From a checkpoint of a small mixture-of-experts model trained on Wikipedia.
Size: 11 layers, vocabulary 8192, 26.2M parameters.
Experts: 40 experts in each of 10 layers, 4 picks a token, a shared expert of 64 neurons.
Training: a variant of Muon for the experts, 704M tokens, 5373 steps.
Below are experts of layer 6 (counted from 0) of a mixture-of-experts language model. Rows are named router (the router's row for the expert), down (a neuron's output weights, with its number) and show model dimensions 0-63. Each number is 128 + 32 x the weight over its row's rms, rounded and kept within 0 to 255. Numbers have three digits each.
Before each expert's rows: "raises" lists some tokens whose logits its average output raises strongly, later layers aside. This comes from a sample of Wikipedia text that the model never trained on.

# expert 24
raises: " ", ",", " |", "."
router:138087116121094117113048169115131170112181156190085124184135139084117144097179151108130129089099067090161125123109134160090134118147113142128159142101130158093111110119095158113107096129128095
down0:149159175146185089147120138106108117058067187070066179081110154166122075131077106206131198134158158165141087151093091132202122131162128202102089161114159147158111102173110112189139164120158079
down1:176109119099163127193182121145099090046160082161095096124118146143114158084130111138157143103104123121090114139104140119161144062121058128123099187119181157099101175142153175137117152079145146
down2:113179142120099153150115067083116141079205107176140152157158157073077118121146128100146155196120175137143084179131053125127160127109168139084141117153139175071140087123126124152120102158090146
down3:091143162071123114106088137083069130079179089075083141129126089136153149133141020131148130174131163170147121127196153094084131113157087084159101119135146195129115135175090138147129126129141095
down4:172178170122147122148157163129152071157191165140082098074104159042113166148144155132107140188169082121123104188089126220129158157143110117151118158110173122147149122134173155129131116164127078
down5:097153117147129091144161141150134154101085186124140135075144115165153116107118183125160115190111129047176108077132097151172132126125113077106158065158165136124151121129173078157152087109190169
down6:104073143082150122101181110076176132164140132138119086191096097129159109128149128144073099134108101159053171114147106125125085078140133139101146117119098118108216149158060090091138083100122115
down7:146135134155089068173113144108110216097097140087108107141113119099099086182134157138088133166097080094191142154067093114089095133104143157144093151121142093133131145047092107109072181142107154
down8:112158146088130119076071110136138124156156122125113188168051142146123155183099121114108154140188138115204130113121139165122089141171142164072156139151161177187101142142110111161180032080084147
down9:113146116139106166181170061190153147151192078095147175125164109148142133174031135132118140159124169128118098172092125119122149133127068124139108174128080136103108151120136151122136065139166118
down10:181151175152115124160117097152120112127115124116129167116162128106160114158143194088129183137150090149112123087176167120176160139087102127152150132116122113090070080150068140099083158115115149
down11:163119167106154141151123146161103124160179123070116134102087106169136151205094113164121120164188087124126110151121088086102128192089158117072094060166097133139120123128175136099175098109142142
down12:117138116142152139141121081138074096129125158106142199126090111180152102109078136119123141119162167137155119167127129145090065097115123119188105143141081156138101091133138079121131156123159127
down13:086184140146134114130149100061116155105073184082120090129129166123132180081113168168114171170141161149146158119148069193126197153113126144141148190104107164110184125127058107081092149144103156
down14:149155202120116091075161120122159117109092078125129124141195082112084110057140117128109103155096100107126078129102128152101120068083117123140126100125136140074141128157111073143147118119132122
down15:129153060123166118169138113118089113125173095078201078137117125097105119105087096151085121177149071069096109106141167131153083143178135135077128101146185067129103118063136081174125106130089075
down16:109092136136079125145167148162146087102092135148140129140130088094102134125112155129129102161195069134143081121160109154062116119157080121110181134112072140075160095195125103115096093093163115
down17:101098164124171084101125219075179134170129111165122193125156115131115102116154048133155135117185130104094104181141104128143121131085125123139099125090132132185132137058140143143104140130127170
down18:124123125115133071067124116120165136114129091104105093083191177133100119128122139121111141114096124080105100144140140164161111121097141162093106065086129095142147088162137122112166084093131092
down19:113161110146120136131139131125140102095109151123143167107109117098070123131143130153128131045129148149156133126093159117109097108101117101174106110109106140147192171154154127154169134083080152
down20:101138150122111170068166148187134100091125122126148116106095115164158080143185152044141141082136163096117106067083116130146124150121114117140086174114094129097141187094145137154165116056151046
down21:173055122127109163143176166171148075120141113152109155126102073137091108158159176160153138100102093137089125125158141094112061074153050158100097093157120082098131141129094090116171156117135066
down22:111097152092135139137215130077131136181089208161098103143108090147158146102170078166144164131136141175154102150140120122106093126132139153073149080147131129157167168096098107112115119089160079
down23:114153110108116120071162147175137159123154210155125136084121106142124089117097121095118073129162137169121089104167145147106125090083137165103059158149080143104138140080126131169098081109159051
down24:110170128100128073144136083111133113102160115181130080105146179145087122169101126146114176135156114121109130085132127142134142114094172083154151171108144139115114124172124185138158164111150097
down25:121146105099093160159150130125088182093134123069076222175154150108115133176110128134151110178142139107109127099106066116197168092148101129098160124107112109100131066108118147120110154146122140
down26:099147117140145145084153134141122180113135072122091201150148170126134103050164048125077133050130186133094116148158138068102151088078122092131135056161124115101175112113173143136112097119113119
down27:141110135096123123149174137063096088131162121127178138131158123148111111151072130150109163169109172097159114156142103137228146090101121097113132121160141144096102137087115132171111192145131105
down28:137145078135185138117107115112106166119079063117161135103111150130139102064119092155136136111086095126178120116167128115155158050128118136116180127137122037088079097190166152134107104123127119
down29:140203175128128156101096128164115202123122084168176066132099116117065097116158135101110168112119143123133148125152150142178122178101173155134135142197157100116126134119096122166111131122142146
down30:106121142094133103068111152094107156153106108121145085131171167114174154166150116116179157034134111193126065098127151141158140172135162196159127161112076131145130183141128163128120086116100124
down31:105103115059159125134101233126158142119131147129119181094146116112149172123155058156171172100080116087141120151142079127114134134105114141118127097108138073110182149131180129151142073175123091
down32:141166113127159074132062127193177078106161102173109129146150086063147079181085147124169186082163116061128121097139160172194084128087140143119087094137213152191134115141123124128147116072149125
down33:149167122125184144141164094134120149154087115107091130131168182144076138143105115134103100159121134092232148132140169157125103126113134143121119134154137127095092138143163122144099143091163117
down34:149175111068124220166043208152113110083150135113097111100089108101133151159123127138156098175187205184094103129114173156168190128135099170090123178099152201098179137131126184117143130116152090
down35:084133135061125108132097180098155134112115133063129143142052113130133106174120138113137074127102140119109108138150101125148120157146205159140100142083147065132179125057147179173080092080161129
down36:120120105148131139162151156154168102123115057133134105122147138107097086117187107126072115143124169163053087183046144157160138090123120099122126119129154077031124156128136123145199113159177170
down37:175117106119140088159125092172097093102047141049146133110167170141141124117122136103113090106096150180146154155165132100124133132151092131113103150156141191105092117144117129109099134074086125
down38:166175208140125129105079141136113159125084108112161161165109085166147155128109155149140068139149155105068083089109191111126146155095116138141203182158134119093038104142109149125127156193135086
down39:117112152123154114159138140064086136156107154156174159088099084101134067140138169136171141214121126099153116095154121085111124155085114113116133161176163106080120094107190099105101148105092085
down40:138126161171069112115069143085119089133131137082150160106160128047101121101157138154141185124126128120051156134167122078132161157114158063062145147097170112150105129115040150136161126114137170
down41:129190122112157144128112132116182101128128107154167115097161084117177126111126111089133129110146107158098138147189089069137151126177087089100143058107130087162196108110169084071086063101133076
down42:074088151082133138139124124192113126093108124123128128114146215150096191119131101111104162116143166130103142166164160136055154131105191182118095086155162136139116085051158134091115165170100122
down43:137143086109085115131067203136065113108175105105175124074106106150109087207112128180128105079127131108156141159121101081119100113149111138134125110158135103119103130158176162109135123132130112
down44:177164109136129125103136115091133122153133154159108129199106152093158103165083131130141141111180124100100069067126162091125103126152122150130147084131135077159125163130181113123146110110162083